config = dict(
    n_experts=32,
    d_expert=32,
    activation='reglu',
    normalize_top_k=True,
    router_bias=True,
    n_groups=4,
    shared_expert_gate=True,
    norm_eps=1e-05,
    tie_embeddings=False,
    beta1=0.9,
    train_tokens=818100000,
    steps=6242,
)
Below are experts of layer 2 (counted from 0) of a mixture-of-experts language model. Rows are named router (the router's row for the expert), down (a neuron's output weights, with its number) and show model dimensions 0-127. Each number is 128 + 24 x the weight over its row's rms, rounded and kept within 0 to 255.
After each expert's rows: a language model's description of what the expert responds to. This comes from a sample of Wikipedia text that the model never trained on.

# expert 1
router [145  99  96 139 112 139 150  98 110 144 122 123 126 154 150 146 156 140 110 113 147 147 109 109 110  81 113 133 106 149 139 170 101 116 123 147 157 132 130 101  99 162  71 119 168 149 101 154 107 131 148 110 142 104 109  96 173  97 149 126 130 157 132  90 111 170 130 144 166 161 145 143 118 105  97 144 126 116 121 101  91 113 119  86 121 148 155 108  96 145 116 123 169 142 105 133 119 114 152  78 147 147 157 173 127 138 105 160 138 108 155  96 152  82 140 121 102 165 121 105 119 107 180 138 153 147 104 141]
down1 [121 103 132 145 146 158 158  66 125 120 154  88 114 170 120  95 144 160 134  91 127  89 143 160 128 109 137 183 105 108 134 147  71 143 179 135 115 117 138  73 156 116 144 144 155 125  70 110  75 137 135 150 126 143 141 144 119 146 121 134 153 152 141 100 136 115 120 156 165 135 120 109 134 113 127 105 139  90  99 106 106 144 122 114 159 102 135 135 102 133 155 106 152 128 112 136 123 159 143 127 132 145 105  95 147 109 129 100 158 127 117 138 162 135 121 131 150 153 155 140  97 128 162 185 165 139  96 120]
down2 [125 128 145 137 109 112 119 136 104 132 103  86 137 175 106 133 128  99 141 161 100 128  90 108 107 114 154 127 145 118 185 155 144 148 135 110 129  88 107 142 141 144  95 133 136  91  67 133 178 125 110 140 113 116 133 123 156 121 148 141 138 144 129 181 146 153 143 120 152  87 177 109 129 119 100  93  95 130 170 111 140 141 150 103 129 160 149 166 173 143 146 110 121 110  93 135  95 154 108 104 140 132 164 172 107 172 132 123  97 123 129 139 161 142 145 140 123 167 148  91 121 147 103  98 135 165 127 133]
down3 [157 123 138  87 126  94 111 160 118 118 123 117 111 102 132 132 129 151 146 110 106 106 158 136  77 130 154 155  93 126  92  92 151  99 170  87 114 133 149 129 135  65  83 128 153 128 128 114 160 145 149 134 159  92  94 109 108 104  97 152 109 133 129  58 114 111 154 125 159 146 125 126  96 139 132 125 149 124 116 124 126 107 129 153 136 145 120 124 104 177 120  93 107 146 128 146 131 130  78  96 124 136 162 174 102 127 101 142 120 136 109 107 135 120 128 102 129 159 119 117 152  75 144 143 142 171 172 117]
down4 [174  88 135  90 126 119 144 158 112 149 137 153 131 127 105 159 140 119 129 133 105 163 125 162 155 130 138 109 153 176 111 144 125 112 120 136 132 121 130 185 126 152 157 103 141 141 117 102 155 152 123 120  96 152 126 137 107 143  94 145 109 132 148 152 129 148 132 138 123 115 100  80 135 165 136 131 149 145 104  95 107 115 108 166 122 135 148 156 150 146  97 148 105 168 169 115 162 156 142 129 130 151  66 155 156 138  98 107 128 116 177 122 158 118 108 133 144  99 136 171 120 163 183 131 122 130 196 122]
down5 [110 134 144 132 166  81 126 142 120 106 133  90 108 145 110 114 177 129 101 132 149 111 100 128  97 136 125 121 163 120 147 110 142 158 128 130 131 136 153 103 164  69 109 102 128 124 106 139 144 105 121  96 183 108 141 120 126  96 176 159 110 121 135 148 109 110 164 125 130 139 133 126 145  90 168 104 125 112 167  94 124 121 179 153 110  83 133 127 116 102 105 134 113  95 109 143 115  82 122 136 133 124 153  83  94 167 101 121 154 160 138 155 145 104 119 105 118 150 134 118 129 177 111  95  79 148 134  95]
It responds to: Digit and number tokens in years, table figures and citations, especially first digits of years like 1758, 1971, 1920.

# expert 8
router [163 112  99 121 112 154 163 123  98 133 109 100 116 159 162 140 162 141 126 109 175 142  87 107  97 121  98 144  89 150 112 144 125 112  88 149 160 133 116 116  94 149 124 142 158 138  99 153  94 125 157 110 150  90  96 113 168 118 154 117 120 147 161 121 129 168 124 147 154 149 157 166 104 129 111 156 168 101 111 101 101  94  98 120 102 101 135  90  93 133 104 126 148 139 114 168 110 106 144  98 146 143 141 158 150 158 113 150 134  93 151 102 145 112 115 120 110 151 104  90  97 102 158 138 157 145 116 148]
down0 [123 131 145 141  95 129 141 171  58 117 123 142 114 114 119 127 139 142 169 143 102 145 150 135 147 157 121 116 125 141 139 119 125 135 128 170  82 170 163 130 103 139  95 125 123 134  98  94  93 101 110  83 110 101 124 152 113  97 142  96 128  88 135 123 100 158 108 130 116  88 128 130 120 114  95 139 154 115 104 104 133 135  85 113 144  89 115 116 102 124 112  81  97 134 157 104 138 140  96  94 150 156 148 110 179 117  83 133 115 115 151 116 128 103 145 152 141  95 106 138 130 136 160  88 119 106  63 132]
down1 [ 90 154 116 108 144 177 124 104 114 108 131 101 131 132 113 115 128 118 104 178 125 136 168 140 141 105 114 126 155 113 110 162 109 138 124 166 172 105 120 141 134 116 108  69 151 134 138 133 148 148 122  78 158 152 123 178 117  97 154 137 138 124 138 128 137 126 115  86 132  81  84 131 109  84 124 133  85 116 135 128 109 104 136 132 125 109  99 135 193 127 171 104 148 115 113 126 145 134 141 107 123 131 128  98 144 146 158 101 156 152 100 108 159 114 120 162 124 176 122 126  72 119 125  71 121 157 129 140]
down2 [139 137 133  80 155 116 144 147 111 138 127 165 182 135 147 116 144 137 110 112 168 129 175 132 159 127 169 153 109 139 132 143 140 107 125 164 121 135 111 127 113 108 107 151 121 129 148 137 131 112 147  94  85  90 107 113 104 128 140 128 120 156 120 171 152 145 121 151 132  99 131 126 153 142 136 140 167 116 139 135 140 130 124 134 147  92 126 129 120 114 165  91 115 148 173  91 157 133 157 140 146 133 119 168 115 119  35 166 131 136 160 104 135 119 100  94 105 130 138 118  92 149 129 145 103 191  80 146]
down3 [107 137 114 139 114 106  75 141 101 164  94 106 151 129 163  99  89 134 152  83 114 143 112 143 164 150 155 134 136 149 122 126 120  95 103 150 189 152 134 162 149 137 126 133 140 167 119 114 116 161 134 157 156 139 173 144 134 112 142 150 190 145 135 122 140 113 107 158 122  97 111 122  94 139 130 132 109 151 129 154 165 150 154 109 148 106 125 144 125 138 117 105 145 132 105 139  99  98 153  99 147 116 117 119 131 129 181 144 102 117 141 147 113  59 167 150 132  86 115 158 154 135 167 138 115 159 114 105]
down4 [ 91  94 141 123 104 142 116 101 154  97 118 114 121 144 104 147 147 136 116 136 125 101  95 101 112 154 137  92 139 128 184 120 165 151 111 128 106 148 128 106 124 116 120 151 149  89 119  88 135 128 101 118  96  86 169 150 119 117 135  92 109 133  97 104 170  90 132 138 122  91  99 125 102 151 138 118 108  93 141 132 151 105 122 130 104 148 155  96 147 117 148 150 112 111 136  92 175 128 164 106  72 112 151  81  75 158 133  96 149 110 154 142 152 148 140 115 143 137 111 143 124 177 131 157 159 105 125 100]
It responds to: Commas, and, but, semicolons, line breaks and copulas is, was, were ending a noun phrase or clause, as in "population was", "1963 and".

# expert 6
router [153 107  96 120 102 153 155 113 100 120 103 119  96 149 156 149 163 149 102 123 162 143 100 101  97 139  91 144 102 148 107 149 115 106 113 156 152 136 140  94 111 158 128 149 164 130  99 146 115 120 150 109 164 100 100  89 154  99 152 108 108 156 150  96 106 143 115 148 155 163 139 149 105 116 108 154 154 104  97 104  97  94 101 128  92 102 151  98 104 156  96 145 149 146 104 156 111 101 159  93 153 133 147 152 146 155 103 157 139 100 146 104 145 105 119 151 100 154 111  97  95 109 150 139 152 150 108 152]
down0 [140 136 124 143 148  94 100 147 137 145 117 134 153 161 154 129 169 143 145 127 143 119 146 154 153 190 153 121 144 144 172 120 109  99 166 108 106 132 141  76 120  92 128 141 127 163 135 102 171 139 162 121 156 119 119 137  84 142 121 142 121 101  84 128 105 129 135  91 134 129 110 133 151 145 138 139 138 139 137 104 131 124 137 144  95 132 127 119 116 103 163 117 165 132 112 161 149 120 130 140 190 118 150 147  73 161 122 153 117  92 140  84 142 148 130 113 107 132 157 107 131  78 113 130 101 177 174  79]
down1 [175 102 120 145  93 136 161 124 160 122 153 146 131 131 141 112 151 113 130 135 110 141 124 166 116 111 116 141 136 118 121 126 129  75 113 130 120 128 117 139 121  74 152 123 135 162 129 140 140 117 141 127 170 154 161  97  70 126 187 125  70 107 154 102 152 137 139 121 175 121 112 124 127 124 140 119 149 118 198 115 139 107 123 125 123 137  80 138  99 134 120 133 145 133  98 159  92 135 109 120 168 114 130 123 147 111 124 180  87 139 156 138 105 145 166 152 134  83 119  98 143  97  93 162 105 148 151 152]
down2 [125 126 138 123 153 128 162 111 135 110  46  94 113 128  94 117 108 130 130 124 119 144 157 134 164 167 160 138 163  89 136 120 123  98 156  76 150 172 101 189 112 125 134 143 142 156 112  93 175 127 138 143 159 138 121  95 155  87 159 153 138  86 138 126  79  90 144 171 106 108 110 135 118 117 113 107 107 154 146 125 135 121 148 124 121 123 142 149 127 119 146 140 111 143 147 122 132 130 176 113 122 161 112 137  94 138 121 169 129 119 126 145 149 148 107 158 108 120 120 117 176 108 129 163 115 100 136 158]
down3 [162 116 105 126 133  88 124 132 147 107  98 143 118 132 134 161 124 153 106 162 132 145  66 114  86 130 115  93  68 111 111 128 115 129 141 119 140 122 171 146 116 133 138 153 132 135 127 136 126 168 144 143 132 188  93 148 128  96 135 166 160 110 148 147 141 152 111 141 118  98 101 138 130 108 125  89 180 125  99 111 107 137 109  79 121 121 133  82 142 136 116 137 179 170 141 145 128 162  91 115  81 109 128 130 120 114 111 153 150 125 131  76  97 157 131 148 121 132 176 149 156 123 113 172 136 118 133 123]
down4 [119 130 167 120 120 134 173 125 137 150 140 124 150 115 101 102  82 100 172  85  93 155 142 139 144 152 151 136 151 160 107 151 106 110  88 115 111 147  91 105 112 131 115  90 133 129 145 172  82 141 128  89 130 118 127 137 116 163 121 114 166 143 107 113 125 124 121 126 101  74 128 113  78 119 141 137 121 110 111 137 118 144  77 136 132 139 127 144 103 149 125  96 126 110 108 152 108 132 139 100 134 137 129 176 156 153  71 115 150 179 154 172 131 178 126 136 132 136 136 116  98 128 132 187 114 139 103 143]
It responds to: Line breaks ending infobox fields or headings, plus verbs and function words like was, is, as, by, and = in headings.

# expert 31
router [151 102 103 136 104 149 162 127 108 119 120 110 104 150 155 153 163 152 108 130 163 140 107  98 105 122 102 153  97 152 118 152 113  96 114 154 161 144 125 101 103 159 129 148 163 130  98 149 100 113 153 101 164 100 104 100 152 107 152 103 106 153 149 104 100 161 121 157 145 150 120 157  94 130 102 161 149 105 113 103  94  93 102 123 103 111 143 106 101 140 123 131 156 140  97 152 111 102 154  96 156 144 157 155 145 159 102 142 141  96 161  99 148 101 111 137 101 157  89  99 102 106 146 133 151 161  91 154]
down0 [ 92 158 111  95 173 116 108 141  95 129  82 158  93 116  91 114 130 125 149  91 131 125 107 128 101 130 150  86 103 127 116 134 119 105  96 154 139 138 120 116 108 129  89 134  79 132 143 145  94 144 108 134 139 129 133 144 144 112 144 151 101 133 116 172 104  96 127  93  93 152 164  90 168 145 116 113 149 116 141 107 159 110 102 124 147 140 138 170 139 159 115 165 136 191 128 140 150 151 132 105 105  86 146 134 136 130  60 147 153 149 123 140 107 146 113 120  92 170 116 142 126 144 150 164 127 113 157 115]
down1 [144 147 135 147 120 142  99 129 128 172 147 162 131 146 124 111 123 172 156 161 132 128  82 151 125 155  92 169 163 110 125 131  84 124 129 131 138 150 143 129 149  87 174 114  88 110 142 158 144 118 135  97 128 139  98  89 114 114 153 156 158 129 140 138  96 166  84 101 114 115 158 159 126 120 140 105 141 107 157 133 115 170 138 115 101 105 132 121 119 113 149 144 118 145 141 106 138 119 178  98 113 153 113 142  98 139  99  99 147 130 115 127 141 148 115 125 144 166 130 174 212 146 126 159 112 151 166 151]
down2 [ 70 171 150 134 144 116 134 100 128 111 146 111 179  71  96 132 122 153 138 149 102 130 152 138 114  75 131 177 128 153 101 103 130  60 104 168 135 158 170 138 111 128 111 146 106 136 140 129 132 142 101 113 127 157 125 122 144 147 137 140 112  89 110 174 135 147  96 126 120 112 106 137 132 128 130  89 101 159 143 162 145 176 134 158 131 114  67 138 119 128 113 139 150 144 125 150  94 121 132 139  99 174 164 113 156 129 146 177 116 150 150 132  84 128 129 136 124 101 133 117 152 133 135 126 127 150 112 129]
down3 [154 107 134 114 138 137 109 147 112 153 137  82  87  96 124 115 133 109  97 110 141 119 119 164 153 162 122 155 198 149 139 142 133 108  58 127 120 105  88 126 120 119 109 107 100 127 135 128 154 121 138 136 118 154 129 158 155 121 152 129  96  93 115 125 145 148 109 148 111 136 149 156  77 149 122 159 127  85 141 130 108 128  49 108 153 117 112 125 128  98 179  91 124 131 109 126 144 111 138 141 141 109 130 140 119 128  95 138 139  99 140 120 124 152 125 161 129 176 102 167 128 182 102 103  94 143 124 147]
down4 [101  88 135 161  96 143 112 107 136 121 136 107 107 157 150 136 134 130 120 151 148 120 124 167  79 144 166 139 102 139 118 138 141  85 120 149 140 153 109 148 113 137 157 121 169 112 151 126 106 141 103 108 101 133 148 171 128 161 140 153 129 128 148 106 115 137  94  77  92 114 170 111  89  99 180 150 102 158  89  87 157 106  83 143 104  98 131 161 134 116 158 113 126 180 153 120 114 108 142 119 102 154 145  99 123 128 114 171  96 139 115 119 150 100 145 133 158 150 105 162 136 113 141 124 158 150 128 159]
It responds to: Line breaks after table rows and headings, plus inner word pieces like V-ir-ginia, comm-ander, fif-th, and year digits.

# expert 21
router [155 103 105 121 111 156 157 131 102 135 110 118 116 149 150 143 161 158 106 137 150 147 111 103 104 123  99 148  91 161  91 156  94 108 112 148 155 148 161 102  95 151 115 114 160 155  97 151 109 103 147 111 150 104 108  99 163 107 151  89 127 145 137  99 113 163 116 147 147 157 125 164  95 110 114 156 146 111 117 107  93 106  97 123 100  91 143 112  98 160 125 147 151 141 101 152 100  98 161 105 156 152 142 153 159 145 103 147 150 101 161 112 151 101 116 155  98 156  96 110  93 105 149 119 149 149 104 153]
down0 [138 176 178 120 120 132 137 125 109 118 122 148 130 152  97 131  78 121 145 129 108 116 120 127 132  75 119  98  91 131 163 152 127  91  66 105 139  76 124 142 115 101 134 135 114 161 103 138 134 146 147 146 110 134 138  93 114 129  93 138 136 127 151 112 125  87 104 171 153 135 180 154 158 132 112 113 113 177  97 134 127 154 148 127  96 115  71 141 125  91 142 131 111 136 117 165 128 113 108 107 136 121  93 111 133 142 151  90 117 104  84 147 136 139 111 130 127 124 146 107 109  87 123 162 107 130  80 164]
down1 [ 88 131 155 143 108 117 176 143 133 108 102 126 108  73 148 135  80 149  61 149 140 106  94 139 135 172 102 129 111  97 153 118 112 100 160 158 135 185 128 122 131 139  98 163  88 145 145 184 136  88 137 137  91 147 132 126 121 122 160 171 119 118 138 136 128 116 117 133 121 124 126  95 138 117 147 144 149 115 124 188 158 136 131 136 129 152 108 132 161 105 170 129 141 151 149 149 139 164 114  99 110 150 143 150 110 171 152 108 156 111 143 109 163 110 123 134 122  91 125 121 126 131  92 100 151 134 121 106]
down2 [ 92 102 111 135 127 144  94 135 137 120 160 135 127 140 157 119 141 137 112  99 151 155 137  88  86 150 133 152 129 132 146 123 132 127  92 131 100  98 106 119 121 116 190 117 168 104 104 127 124 112 211 129 135 135 149  96 151 144  87 134 162 156 114 192 146 118 129 120 152 138 125 133 152 118 134 110 106 118 143 127 122 133 159 151 121 112  88 130 166 120  85 141 148 130 112 131 118 166 204 135 139 127 137 121 121  95 104  94 144 148 101 110 130 168 126 112 144 114 167  93 144 122 150  99 172 134 153 116]
down3 [117 137 196 111 138 155 116 129 119 119 112 182 147 132 124 102 121 126 101 111 139 146 122 137 136 167 162 133 106 129 111 118 149 121 148 129 123 157 130 158 120  86 131 134  80  84 128 118 116 132 132 149 126 147 118 132  84 142 129 144 131 147 138 151 103 103  98 117 125 139 122 105 132 138  74  82 112 161 109 104 120 111 117 167 122 184 158 139 117  94 112 105 134  74 149 147 123  72 148 142 116 106 144 107 116 125 142 162 108 101 142 168 135 174 149 109 146 114 150 113 106 171  89 149 108  70 109 117]
down4 [122 113 131 187 201 147 154 116 143 147 131  89 156 129 130 127 104 128 158 136 116 141 108 138 136 122 114 119  97 175 113 125 116 101 128 117  87 118 114  86 117 115 118 140 116 150 138 138 158 138 154  85 184 144  94 117 131 144 136 158 135 107 115 102 147  83 139 122 121 126  93 142 155 141  92 127 170 130 137 111 160 147 110 149 113 141 137 137 143 154 158 155 109 148 126 182 160 106 145 160 112 131 124 112  85 151 138 105 123 147 108 116 137 160 153 189 160 135 152 144 184 145 133 132 155 128 148 163]
It responds to: Mid-word pieces ending names or words, like ass, itt, der, ath, en, as in Classic, Little, murder, Karen.

# expert 22
router [149 107 112 136 102 155 153 131 101 114 114 116  99 152 155 151 158 152 105 131 168 156  93 105 109 127  96 148 101 157 113 151 120 108 115 147 158 136 146 104 101 157 123 136 156 127  99 155 103 117 143 103 151 105 103 106 156  94 153  92 108 151 155 100 105 167 108 149 160 155 133 155 103 138 102 158 149 104 104  98 103 101 107 111  99 110 154  94 103 158 109 147 162 148 103 158  99 105 147 100 146 149 144 156 149 155 106 149 143 102 155 108 148  99 106 140  93 147  95  97  99 109 159 134 153 148 101 154]
down0 [118 196 148 151 137 150 112 138 126 141 133 153 122  95 102 131 148 157 129 131 129 141 115  92 155 162 113 170 140  95 123 130 135 144 126 148 114 128 121 112 130 133 120 141 118 172 117 180 127 135 164 106  91 126 121 110 109  96  99 133 152 124 134 135  89 117 118 128 114 160 167 137 118  67 145 121 141 149 101  82 145 142 140 128 159 144 167 132 125  81 190 143 135 189 155 124  91 142 107 109 114 102 162 134 157 127 117 153 107 151 133 132 116 134  67  97 121  97 156 159 135 149 129 161 114 142 106 112]
down1 [144  70 101 134 154  85 120 161 137  83 102 149 146  98 101 137 143 119 142 114 110 116  90 172 161 100 122 124 133 152 147 164 115 102 158  91 109 127 102 106  83 130 132 128  95 139 122 109 152  89 114 127 163 148 157 139 127 127  84 146 110 162 129 158 107 167  92 151 154 156 120 130 158 120 101 135 131 125 139 127 115 130 145 158 123 110 144 167 129 148 138  94 142 118 115 165 150 153 122 142 163 118 131 161 135 170 173 127 111  83 129 106 117 140  91  88  88 108  99 116 120 113 115  90 141 133  97 122]
down2 [103 135 139  98 144 124  96 111 122 132 102 145 133 152 103 148 135 125  95 144 123 139 143 116 127  97 159 154 152 140 145 118 135 104 106 104 158 175 108 171 105 158 127 124 113 102 107 115  65 127 126 162 116 130 165  91  97 122  98 146 131  96 104  99  81 104 138 115 168 131 140 115  99 117 104 145 114  95  95 137 127 145 134 161 122 112  83 115 150 120 118 130 122 141 120 102 115 119 112 120 139 147 154 130 137 116 137 138 160 141 162 103  83  73 168 134 110  83 118 212 119 177 143 140 129 126 120 149]
down3 [161 114 115 120 130  82 151 172 121 149 121 113 150 126 125  83 142  88 175  92 135 146  98 153 112 107 126 116 119  94 156 115 110 118 110 114 133  89 124 123 122  80 147 141 163 140 115 132 127 140 108 113 177 168  96  97 117 134 115  86 127 106 142 117 128 130 112 149 138 170 160 133 138 164 108 120 153 135 216  97 133 186 167 138 142 141 142 143 146 128 147 117 147 157 100 149 121 130 123 144 120 119 140 105 126 125  91 138 117 124 120 107 136 140  98 134  92 135 120 145 192 139 165 102 125 114 139  98]
down4 [143 128 111 123  63 166 139 138 119 149 133 120 150 116 124 142 153 119 190 161 121 113 128 123 108 141 125 155 154 105 162 124 141 139 126 147  87 140 116 126 132 111 168 101 131 107 157 110 170 135 194 135 186 143  96  96 142 111 165 127 107 115 121 148 114 127 137 119 161 127 158 107 135 142 203 131 126 107 128  89 137 150 123 122 111 115 165 141 136 146 123  97 162 110 133 150 130 118 156 130 143 156 166 143 158 124 138 167 117 101 122 136 147 162  95 141 150  84 135 108 133 117 125  82 139 174 160 123]
It responds to: Wiki heading markers like == and ====, table pipes, semicolons, periods, paragraph breaks, and past-tense endings like confound-ed.

# expert 11
router [154 106  98 129 103 155 162 123 104 117 116 122 109 160 154 149 161 149 108 133 163 150  99 105 106 135 102 147  92 156 106 155 120  97 114 146 161 142 139 103 111 163 117 132 160 127 100 155  99 121 151 105 156 101 101 100 153 103 153 104 107 154 148  95  98 162 120 150 156 163 134 162 103 132 105 153 149 107 106  99  97  98 104 130  95 111 144 110 104 153 114 144 156 151 100 151  99 104 157  94 149 147 152 151 158 154  98 152 135 100 151 102 148 105 111 143  99 155  95  99 100 107 156 127 148 147  97 151]
down1 [161  88 107 110 119 132 142 119 112 126 110 107 135 112 149 158 112 127 104  95 154 128 153 143  83 110 122  99 148 105 159 116 120 143 120 116 136 140 169 101 147 143 164 123 110 152 141 132 139 128 162 171  89 130 144 155 153  92  77 133 139 142 155 139 164 125 118 153 142 128 119  87 111 131  88 104 122 196 143 116 201 111 166 159 147 137 154 106 140  81 119 145 121 123 131 137 148 121 129 113 133 116 129 136  65 102 132 155 148 104 131 159  91 103 129 153 129 163 138 115 130 164 108 123 158 158 161 127]
down2 [111 134 111 162 160  68 160 134 137 106 161 163 168 135 119 125 130 166 116 118 145 151 144 122 104 125  97 100 145 176 136 104 141 115 135  97 130 141 127 129 104 154 100 125 135 127 111 137 135 149 128 106 141 112 110 115  96 140 180 142  96 167 106 164  70 163 117 118 128  95 113 133  89 116 162 123 113 119 161 129  89 112  66 157 133 125 139  92 146 140 136 106 151 156 122 154 159 122 116 131 154 144  72 131 138 129 116 129 126 143 121  70 159 145 130 131 177 110 140 162 118 112 120 164 133 129 171 124]
down3 [120 143 155 178 110 187 125 153 138  96 132 133 149 145 102 128 132 137 111 102 129 142 140 125 118 136 128 117  89 152 175 134 126 113 144 120 163 101 164 126 172 119 139  83 133 107 138 101 107 154 116 134 102 112 110 152 110  73 156  76 143 109 147 113 117 115 128 101  82  91 122 120 188 188 151 132 114 141 138 122  98 128 149 132 115 136 147 136 135 123 116  96 155 126 121 178 145 115 119  90 126 142 157 121 144 146 103 124  80 117 109  96 103 115  95 159 172 152  98 142 123 146  87 131 144 148 141 129]
down4 [ 99  94 109 142 130  88 174 105 135 121 155 126 138 100 105 131 145 103 134 136 117 152 166 121 120 114 169 134 155  81  97 133  98 190 147 126 126 111 115 127 136 104 117  90 102 156 116 132 148 101 150 169 115 117 153  69 104 162  79 106 135 112  98 183 177 132 147 153  85 100 137  92 178 133 126 107 124 119  93 147 148 139 137 125 102  94 151 128 101 124 130 134 149 121 165 126 128  99 119 107 114 137 129 134 136 130 142 115 137 110 132  82 121 167 134 118 118 145 141 135 117 123  96 114 120 125 130 186]
down5 [101 111 103 124 124 140 171 100 147 125 155 158 100 210 112 187 120 113 109 163 134 159 127 125  92 113 115 107 108 111 112 152 126 107 115 118 155 144 110 123 130 143 120 144 113  96 120 127 146 122  93 126 141 120 133  79 131 192 104 121 114 112 127 118 137  93 124 137 104 134 119 160  89 121 127 123 138 166 126 180 101 131 154  88 109 162 135 139 127 120 135 153 112 110 130 103 119 125 129 128 149 124 163 146 120 133 133 143 173 119 104 123 116 101 101  85 125 113 125 122 200 112 109 174  89 127 162 159]
It responds to: Mid-word pieces and digits, especially table statistics and decimals, such as ical in medical, 16 in dates, count in country.

# expert 10
router [151  99 110 125 111 151 162 119 103 121 108 118 106 157 153 150 161 153 106 127 161 144 100 107 102 121  98 146  93 149 105 158 116 106 115 148 160 146 146 106 113 154 118 136 162 133  98 160 100 123 151 103 156  97 100  92 152  99 152 104 103 154 151 107  97 152 112 153 154 156 139 161 105 133 100 157 150 104 104  98  98  95 101 126  96 115 146 106  99 153 113 141 160 151 105 158  96 104 153  98 155 145 142 152 152 152 102 149 133  96 153 106 153 104 111 128  97 155  96  98  96 106 153 133 150 151 101 149]
down0 [143 126 135 127 117  95 120  82 109 139 140 160 145 152 160 128 139  77  93 114 145 133 158 113 179 114 101 158 146 130 128 129 164  91 113 132 147 104 131 105 108  92 134 109 135 120 167 141 149 147 100  96 108  95 148 156 158 126 139 122 151 144 164 134 118 186 126 147  98 126 121 110 152 127 156 109 123 125 141 105 140 124  99 105 110 162 152 133 156 139 134 148 183 131 168 152 160  78 121 183 105 109 130 152 101 133 108  97 116 133 139 151 129 167 107 156  93 148 155 144 127 169 166 155 135  93 141 132]
down1 [141 135 109 125 127 140 148 144 105 122 146 115  91 131 105  70 114 153 143  92 169 123 148 169 118 174 123 121 172 144 121 153 158 140 128 123 118 122 168 119 117 168 161 108 143 144 155 137 138 149 131 137 123  68 141 149 148 112  82 156  99 117 135 123 126 127 123 144 154 164  95 143 107 107  97 159 132 152 108 135 175 152 116  90 112 142 126 133 143 140 171 134 128  93 102  98 109 149 121 148 144 142 141 111 187 116 141  82 122 128 140 174 185 114 150 106 143 152 146 171 122 122 129 109 102 143 115  95]
down2 [147 137 131 129 102 136  86  98 125 139 112 139 109 135 117 137 159 123 135 144  97 100 103 137 127 132 141 125 135 155 179 127 172 125 115 137 152 154  65 142 124 157 103 114 133  86 107 130 102 117 130 112 138 148  81  99 139 159  95 121 186  95 151 144  89 166 122  88 141 146 136  93  86 118 154 153 117 113 127 133 121 144 131 116 104 110 176  95 135 154 145 106 109 119 145 103 109 112 134 104  96 143 167 166 115 112 110 101 122 146 108 110 109 109 167  94 128 118 123 142 108 108 121 103 150  53 107 101]
down3 [115 164 139 113 154 136  88 110 127 147 109 145 136 154 126 108 123 129 119 128  84 131 115 125 136  78 148 189 119 146 158 143 101  96 129 111 120 116 121 127 129 181 124 121 151 122 129 173 150 118 120 130 108  96 172 168 160 124 126  85 115 108 131 127 112 115 133 163 170 107 183 120 100 100 113 112  88 167 102  87 167 148  95 126 120 126 116 103  83 130 101  74 139 131 112 126 118 122 122 118 110 113 132 124 124 139 163 110 114 144 144 133 177 156 180 116 177  97 108 123 136 130 120 141 150 103 134 156]
down4 [124 132 118 181 163 147 143  88 122 146  70 141 117 171 109 152 127 157 187 151 119 148  76 127 107 138 120 127 125 136 155 191 145 139 116 172 168 143 112 121 175 113 151 164 138  87 108 131 128 104 138  90 122 123 126 123 117 147 141 127 134 119 126  94 104 120 151 149 121 108 145 135 131 143 125 121 140 116 110  90 145 148 123 129 108 163 162 113 151 108 160 102 142 136  79 115 169 130 144 109 147  94 134 143 171 134 115 108 131 112 116 123 108 163  97 122 130  88 171 151 163 157 152 111 148 118  96 115]
It responds to: Scattered word pieces and function words with no clear shared pattern, such as ind-iv-idual, writ-er, in, by, or.

# expert 12
router [154 102 104 138  97 154 160 119 102 120 114 122 104 151 151 151 160 150 105 134 165 144  95 103 102 125 103 150  97 153 107 146 115 105 103 147 153 146 135 101 107 157 117 146 163 132 100 145 105 122 151 104 155  99 103  92 156 108 151 102 105 147 150  97 101 158 111 151 157 156 137 162 101 125 107 155 158 107 106 103  93 103 102 120  99 107 147  96  98 160 108 136 147 153  98 154 105 107 157  97 152 146 147 157 159 151 107 150 133 103 156 103 154  98 116 138  99 150  97 100  92 105 151 138 149 143 102 157]
down0 [103 146 125  97 116 140  83 162 110 114  97 136 145 138 115 142 120 122 112 104 141 120 129 128 149 132 156  87 110 147 137 112 135 165 163 126 124 108  98 168 115 173 127 177  87 126 105  88 168 127  95 102 117 158  97 104 129  97 124  90 117 139 137 173  80 127 136 102 139 135  97 149  95 127 128 113 148 103 102 113 142  89 104 129 118 138 103 147 193 154 124  91 149 164 103 138 129  87 108 142 103  98 149  95 106 127 148 165  84 117 116 148 169  95 137 129 129  89 137 131 147 131 142 130 126 120 132  95]
down1 [109 137  96 136 112 167 158 113  93 143 158 123 145 146  95  98 102 118 113 123 135  90 125  89 133 102 122 122 115 156  86 145 124 187  77 165 182 118 123 124 163 136 145 172 155 157 122 105 116 127 115 124 124 120 151 146 119 107 119 151 175 158 101 137 160 128 113 145  90 151 142 150  86 123 117 129 104 117 125 148 134  94  96 108  98 130 142 128 100 140 127 153 149 136 123 159 116 117 135 114 114 137 113  85 112 135 177  95 144 108 102 167 130 104 145 122  97 189  79 130 115 149 100 150 124 135 119 148]
down2 [117 163 102 124 136 122 130 126 140 122 132 115 125 121 136 138  85 116 145 126 138 157 107 145 112 123 122 151 130 104 156  60 135 137 118 102 162  68 140 114 161 152 175 123 133 112 138 101 117 115 184 104 123 114 134 122 127  96  98 150  78 133 122  94  87 124 166 143 125  91 161  86 151 188 149 128 151 117 122 123  91 165 177  89 184 129 159 121 104 133 142 126 120 151 127 146 157 161 123 166 120 121 121 122 135 154 128 120 139 106  84 161 103 132 156 136 168 146 120 142 130 167 120 136 122 124 118 138]
down3 [ 98 127 108 148 123 158 106 108 151 112 149 131 130 129 105 110 145 132  96 140 153 148 120 138 162 117 122 146 131 138 126  74  94 111 118 109 170 109 146  55 109 136 136 193 132 134 141 132 100 145 132 121 106  86 110 130 129 125 159 130  77 110 132 146 131 145 121 165 144 171 123 124 149 115 143  81 107 164 115 111  72 124 105 138  87 130 155  97 117 159 142 147 146 116 138 128 134 129 139 106 170 121 128 127 145 172 143 150 127 168 105 162 161 123  80 107 123 149 127 148 133 153 157  79 132 113  91 100]
down4 [130 134 130 103 142  72 126 118 133 159 126 167 125 102 121 147 108 114 171 141  89 138 129 147 149 116  99 126  93 119 123 175 137 126 137 138 132 149 126 149 101 107 137  99 149 117 135 131  89 153 156 126 121 124  98 121 105 124 154 149 142 107 159 173  96 102 119 148 113 120 173 119 130 115 135 138 117 139 110 130 100 170  99 116 106  94  92 149 126 136 101 152 120 168  84 120 106 123 126 142 144 150 102 113 185 164  95  70 128 113  87 131 136 132 138 120 148 160 183  87 173  87 122 142 149 155 161 127]
It responds to: Table cell separators and rule rows, plus and, commas, closing parentheses and he in sports tables and biographies.